Below are experts of layer 5 (counted from 0) of a mixture-of-experts language model. Rows are named router (the router's row for the expert), gate (a neuron's input weights, with its number), up (a neuron's input weights, with its number), down (a neuron's output weights, with its number) and show model dimensions 64-127. Each number is 500 + 40 x the weight over its row's rms, rounded and kept within 0 to 999. Numbers have three digits each.
Before each expert's rows: "mostly gets" lists some tokens that are sent to it at least half of the time; "comes before" lists some tokens at least twice as common just after its tokens as in all text. This comes from a sample of Wikipedia text that the model never trained on. Tokens count by the router's weight.

# expert 18
mostly gets: " These", " 8", " 12", " 32", " 6", " 16"
comes before: " |", ".", ";", "–", "%", " 0"
router:459535446530489522404507491403461548483494538474444480532466478491449520475524520491520446524588453450500465478428547512515525491524479503520539481459462474479518503525478510451457558522477512
gate0:522548519558527490481611484396523522498450507490427562417518444427480516533510527550465527491574492540489488523510508546537535515418534577521562543423564466565427522529462523521490544469508451
up0:503536493501438464479579529532544512413506477490566457463512462432511509478598438561387537549551460589447522554550534486560523553496489480499595514464493497525497473511440486460537544511474506
down0:487486489483533521518540510496470456483514463535521516476479527541497440480486614456529437500580475509467484463435481545459488403560531455478500487460531559507555411576542571530533508494570534
gate1:422523531499461525500474526499471462428527523504469561474409495503457490462498557500494517457506469457497534442523486480548464478456471500518447443478563557447547482561400498540511509496440455
up1:511485451498540531434459443586497565509440440503509513540563530521541564497522572480458462472556525483480545487494522522457506489493497526438452471480508540496489547542471473470493507545478478
down1:478528554513537499540499503509543473493553446510499497525464540544476437586460547524564524571532477517525483437465479467524512525417451484462512499488521486543584526427472511517500487526542508
gate2:501437505423560473442515487623469502496458486493527519555507455436567524467495552491508440510464573568521533465450519531482481561500471499598557538528470487456459496499415453539545464467483460
up2:478472523448497494522419579432561472474428501541459511471423501504491472477487529492549462520603534464466532490521520507435497481458453512472512519514555527517471407520483478539484556476517597
down2:427481418487490467459473568532518500503442464502547522449528512553474513502469533548547481500507491523505473498512518527465515421476476502481506487528517402457450443550512507518437574503462492
gate3:465510464488588475514473537472529502555548504513494460495510496497508524511510529455498431524529489552479501557507552501464457440438559533449521466590456499508608532525413546598485548488513561
up3:560540458586574510452483495515556446481532518487465580498473517537424533464493509560457474491465484433501548480502462513476470514482472478487572523474525488479474492432393569520557509456511506
down3:475557521476440459503491483495498564460514579464476521538464564493504491398510539501474464506496482428523520508501428518505528566488464427532536495531416527542581529610436522479444478498463526
gate4:518515476466499530545544493466459466485522469449465373499501575461536554526445564510515489501539394526552504453547519462509540519459534496480497494493371532530528543548443540564387585427552487
up4:529491503521423433519452526551495520516542505552519478565467548473507546544501516476483490538515482524469485544467423488458534532516636471466591504475400472498560505480508501486529459566497505
down4:514520485529439505554404440568492492506446505514484550494525534458526517451506512484497584490439585513556535480418472508517498472495511536517491467484482444569570481549519515511462504482473519
gate5:525538415519597573497510518445477516471505496540505495541488481470462515482488459459471515511417462627509443515403487451517559500454465588521486496635486504549440487542420503494431509496524531
up5:499478428464542481475556470510498555563540473518510482504509552542478503487505471500467494449586514477533479469495498449506407477532478542490470542495469489513476484488510527530479523536489522
down5:430555481501569416403458497509432512468564476498510507514532449448509544535434475562528497510530513526420554578505584571479487522431586546423525453477514437510445486500484433481543444473516506
gate6:504440474495484553478497464480495463453532428478506541499499500482421533535457490569496456494487516406475446447437455509532467532470527526514448434441462367542473463489483462478491476470475474
up6:557461531542504579433468463530461455509477416474481540485542528532448584546545523449474505495476488468554557510520531518520483535508469467487529481448541514517518485469489444504389420519443487
down6:547486403543577483499544515493540552464489465509483503529506434505511451478509493412499577529501498511455542515441478490443453514507458478515468453507469513490553543462494452494508555507553488
gate7:543529479491571470499475455551449590530516468527500529455529501522467394498465540479486511501497454486518508472535450549423496523548491522500537503433423526527514539490479483501524503521450497
up7:503441536468522445420509477461600524483464462472578530530561537533494461483469551462540543543447466479555449526448394535527469550539484491421510474546517512506569572463523509451490456507499474
down7:503451456531493521554492511532491529543510486537491570510442577464535479505491520478469489556541514494463458524537491499463541521533537477573557541465493503453483500540494551498531553455498516
gate8:522506472527485467544499446510528463531461388521482442534422415510478529490446478530509476510480460523557475523449535474517544456489534447511529467514554507531521459515461553436456495465583435
up8:504507523458536538519487536578500506505483557525484470547476509514566462505428510543494506507506480528502456489470569518509553602554501552419520500486522409525405515490470513490558479522499510
down8:541445503524436541462510541541497457497487521485631458520523483449491508503495512487427463405510414471479470495528594564471515478496372494474534600535553488547497472496458447487511548480515510
gate9:449546463563535499536547487575477499480492487531472406494521504531442541538454512452494463462457501480544496424447561558517473496478474555458486508443458515470521506540521461432525534516490435
up9:505448529505506497478458489542465489435501477527539454512486423516540471479455472541460587492476524505468438496476493566556518503558457465494518409496429492487469529538483504564572470481470453
down9:510502489472536487531489472488469451474498488484528527536521483536545467508491526453556522488453428488517481477509425487489489488466523537459448460459505526455535521493537439499469475480472426

# expert 26
mostly gets: " GF", " Dum", " Abd", " sec", " Sab", " Ma"
comes before: "-", "|", "}", "2", "0", "{"
router:483524458417505526499474503377440534486471543472589432550457470489486512475516472443496443517486462489487500482444525496483544477547471517541487482501440490465541493525480513482487522548480483
gate0:459546487501481543511475503476608488489536546500479471548530518587513487526476547532564550555520425451486466423508489469506425610535458475501435479534483536484511496538516490479489500454539499
up0:503535517532483497430457540492563550474454544535470428462532543582501461581462526466535559505507463466453539435475464575485502476438491474471523554443453522437500519506537471483508410536536485
down0:542508514533500562456469571499551506511500432468459416443566489480483448490497576520538481529464508471527532536410477434526471483560538443418513466498450414586553447500499507501512471494530527
gate1:507518505572464524484471463465498474541471514487521537557515449500536492510600471543474515432577510494518453528500558511458450472506490498465551482523416529422497583449460564504446534486473411
up1:487521542430493425504484447488496509488480538530460520474497433519508470526507494565433551563475416454446528510527499460444446472517523514463464496533444577516519527483489562528449486472442545
down1:520453535510498496531511459536434542513545505464516484476491541476503456452509432501435543431454632441483549529442517481447574538413508535503505464484522464562504581462466489510498463497463500
gate2:530464518470520504463541508453519487473446540489518467487502551453479523573499521485528519549537426486457529456518495544565550542566407485500470464492472515467464386468532566501451533455490516
up2:493440499494551523576498481446484504529523590480516434487524473473491582548511525573444546479532495477459514488458522529486521514492539494540514542431522440511509485554593492489528477497546450
down2:505545493437548502510476531473475530504422440500537431482491480485503541522517476485552514473476529489485485568633469498463458449448519503533520474491493494513563445552487520516504516444545500
gate3:497498596492479511456494505493594494530542530462573547550491524488463459622573569474505480529489478509518502507566476530438517518530540494513522508568505483475453514493533516423524487528474479
up3:503450516484501569425512544570469514553496417453517558616548447448448492530527469414505590540535477523452511534497526541489463469421480595534583498419530510512467472502516536452510473548487430
down3:541496499437592577489546503494518528542515535593476467527595387564405531481524504492566616514501517497523482518566410567519536470440480458527483463554499423444489563485532504478458526451509435
gate4:448507485378547498529498497470454487473463465471483484473492476469496506478537459509519514499536432453421527484482506617539529479507543516486463466479475465415486548463469421438508429456463563
up4:519456505464472470504557456504480549539544518491454480467525476457506518471483488450460489529479567572522456516542512486564500525507594553534513529518505577514506481454553490524547501458481542
down4:491450442522529551530535520457520519504457462547524490426426435490526508545479553599478520490486469565479482502453523420539466441447472528502482475524511507444417482465447517486464494484506489
gate5:524563500486482408548516524481559505505469525517561512500510444587475560516519526443542494488531530508552527539490496542458581512548501496453575409454451485490452516573575517506531523454485493
up5:463577528441595524547475497495421457555545500498439533557467485472425536524522510451448509451473488439456482437485505458498476432537500480468508507484521499475491489448485505456510509495452499
down5:506460521549506507500395492472523510497572539508450503487466521565507486530486486438549584466592470514504513552423523540460463440570477511480465508523529528475465494491473490527437556556447477
gate6:470482526475478507524440541417502446486524513517518423518415457474518511503502424449430504507452460475556534526506531473534591490516423571537511539447430550482446479456500491474523484518492423
up6:519568478511496519447539511493520469511509473509478463558567546469472433534559459516486460474515546486439554533484556529389482426494493436449520460507517482504496457547477513434511481438487534
down6:490468555503468470539539510522469485596520502473500494574530524488432507457421473528450519521502465577521530476455426584507478442507509503520519440503500496564578539525526448502517513455505434
gate7:407540545533557465566569448511456523481538492487453499502415475488474532445482444537528472477559506473481516459533553573441470558499472493537517528461495550428449481442450485500429532534453497
up7:526523581508484452373495434480535465519501537506524543466531460550470491503520486498487463505475528564450487464485475541521500443548516558492543522503526506488518443483494526427499406520543460
down7:415500484491537472564449508550437473471480453527447506500413441561534469496480464537606496471506480583483463547466544604496410496491495456472499486547522487614508552465512582557497541555503465
gate8:521503548546539545469551525493480496484432509432480554476499528465469445462559555418559454538493522484504413513484526492540462546506593493543519483520418483507496509547496483498474527465511520
up8:434522466549516458477502511497558413491522513492482549513553488489434395451543479483516440482527466492500403520562529487463486487505547518502436428522474529477555549446433492474465505485474548
down8:446505557478473429501460502584478521459470485515541420515462456457514541457461497478503512434609481465414450511541579506498454459491485503478517520540563516503519488527455524533533455527524490
gate9:466527623481499507463526528416539527531529479522442528507403468502508490495480509514482529485582499503429451487525526493503471521563470547480492464445502499497486517498511507509443536534520511
up9:502520510580448536515564547504516495432552522598455471510498497444508555545542529470466473542481516457452510516523522494547506503551583484497501497540459550493528517429543500500540482593371392
down9:545483556434453454528457476534523482451390492466501486566413502492553395530460529494544493452492562540495563503438465579518473533530411443493491418502519574460486486519477487513588446505545473

# expert 22
mostly gets: "Gls", " fa", "frac"
comes before: "|", " |", " 0", ";", " 1", "0"
router:477515468474504541502440491401453548477507533472463471535481478462479538461549495481482457525513464468567489456522542522499541453543480509532531463562474481490500481514465519492468495556467498
gate0:448569538480524476537502530482489557495476572479505482532492474497503493434474563527434442539510446474448479536499477491528481517434480580586471506499445486521574443496541494492466466535408510
up0:534504533559458499614514515385435429525482534528508500496453462532530551519448518577470509490426464508465517457524554505508472494437478530573474446457466435480461498428481451498517529481432480
down0:447594484404454467468451488505416483436527543488590483497515479490483552503492536538483461495422551487475494493524502508435470438394475540502455499566515570529588502559446459588505527473505473
gate1:493475469521520448564487465475491498481463490470479463493519410441485515522557478453467548528475505483490474484536577502553475533551494542429515459440469506448571487435526482473498560510478461
up1:558480512489534526474502512518498486519540506515445486464503471542525517423428527469488532525443494499562420442491497463494494488482567513434536542591475549487516509505493465496536570539569546
down1:497533477455476476490480448463508517539477497507434530464507451556536469425458517564561486515565420509499522515474453517433422531494507476458550470484512497464487522494570503526562409472498440
gate2:541509445496482565499529467450496532519529443526536358513423533532406469479459512551570505463473481429461618550490475568466474444475493503468534501462461517397473532509496573470548530454467521
up2:457453485499453567514521471554458534572450486488487433485568466487451483510474581524467452607526479548524451506537515464468502487525552446534540539449513513478543524474483484476579472507424399
down2:468527546518531547496497477585518513511545456509494515493523510484558500499581513436498544495522533508489455502504515452547534579547472411560530561522547465568469516553509525415452543523506494
gate3:493496518514564583485500535491487492450438492567517491485438458539373484480582519568486533519528476448491508489484536553494510527500455468543477506561537484509453492533511491523418503465493567
up3:533481539504569505529478547620571510502471490485445563499497546508507534486510592575444505497444500468524511459496497521477470445460533418483450493507447471552425560503519481479457455468541513
down3:549493534438471504526535506509522506500493537481451546508434497523541513501493517493537535514419503534482518459547573475439550510552519486438502481613538491473501484461513493535490477466490510
gate4:489540544488543528526509425468526463605438475470510539547479537476566458480536488498495439515558499469517535471440480461527514489516439505470560416464482443424468502526434482499519472526440451
up4:448516494459457501457454489569552462519511443501564561529446484463473510455512469465457446489500484506493465557587477454460553519439526556528501527473499479529505513521514533524544443412451500
down4:594511482470469464555485497557510472402508497529511589453497466453537509585497505506555512489446508500495487483495493490457484447510508499417443497504483477484556565443521529428469512497475488
gate5:490576508512503449504474441514497525467430528414560432436475449535542509509490502588484501523483494565498534479458504491478414590532551491477460496432526537462494582534526492488583538476441495
up5:521523475470496562460485540506464550473518571523461548449527536580472445493503508534494433481475537516505521539525493427465580484518448561443447446449476460518414516474494499499544523497565496
down5:498500452505469459460580531471599467451483539478448520531496535465483443550565555536496524472477494443508483501538448517569442505465468527502527491448527496492491518468508435398500525405504459
gate6:458489584473475511567497435489477506497503514581489508463499502538474568492494537509455510513463467520468488430535490486500493469515439547460524433524464509426485479479496578475491525524494580
up6:519477456487420483465477413568505450521503483493548497442492475460491452456503492510522557493470433453505533480449444531437501555515482506487468484454481507523483538483475554444512535496545475
down6:590479531465609621586443447495504508460511482448434476514492428519432503430451514490501397499465493540424501500469543469533508493505467508502459499414532481511559517508511483498499460500482502
gate7:444560500508548533502489477516434477495472485438486501533497470435489458498480481479528500531572513535511508460400542531512438500473555610553453530522425527469544537513461515508464481511472520
up7:509505516469488504484499472514528510509498452542493501514464452527539528509536442497441504453507476485529557453528537539539529524523597540442493460569525506510436468498520558478507516539459497
down7:507571449473511457454537539467464487482531420481555527455434477525484500512472544461501471502500499462530518465498527511567396461520506387436455470488486450594597508504538482500472451510478517
gate8:471557477514502463486548477461452465501496538478512474492498525487482464489459466517521534501441490537503504521492520490539512484482514464531514486524567518467462567516441540553501452465493504
up8:513535504488505544498433527456529537508463521468565540418530467535467454498437532553594510477493501511436526538547539467510518480487480547445494504483526517520481591541417555501494511443494512
down8:459478435516519520485482483490471398480529435489470497478525477502479473513502546456481472498545534551492441389520490506466437548455488520482519564519481561485492477483438502489455460560480492
gate9:523501511506483556547471517454475485521517542474548419535578484495526481473523453489482448452401523488436494440496479531466412506509555532484455536435547498506515398542541473471524532538480528
up9:518434490518543444471506460439474567551445489502519462517471542485486491484587560572441467491417521503460495488515422479491497483490503565531484491468501491481469592531520456466503486483570519
down9:500541483494535459486456505469502497451500534516481564449480417592555430520496503482537520433556508503470501483577561540469454508466461483548484533484501451501515529504423516515485549468558474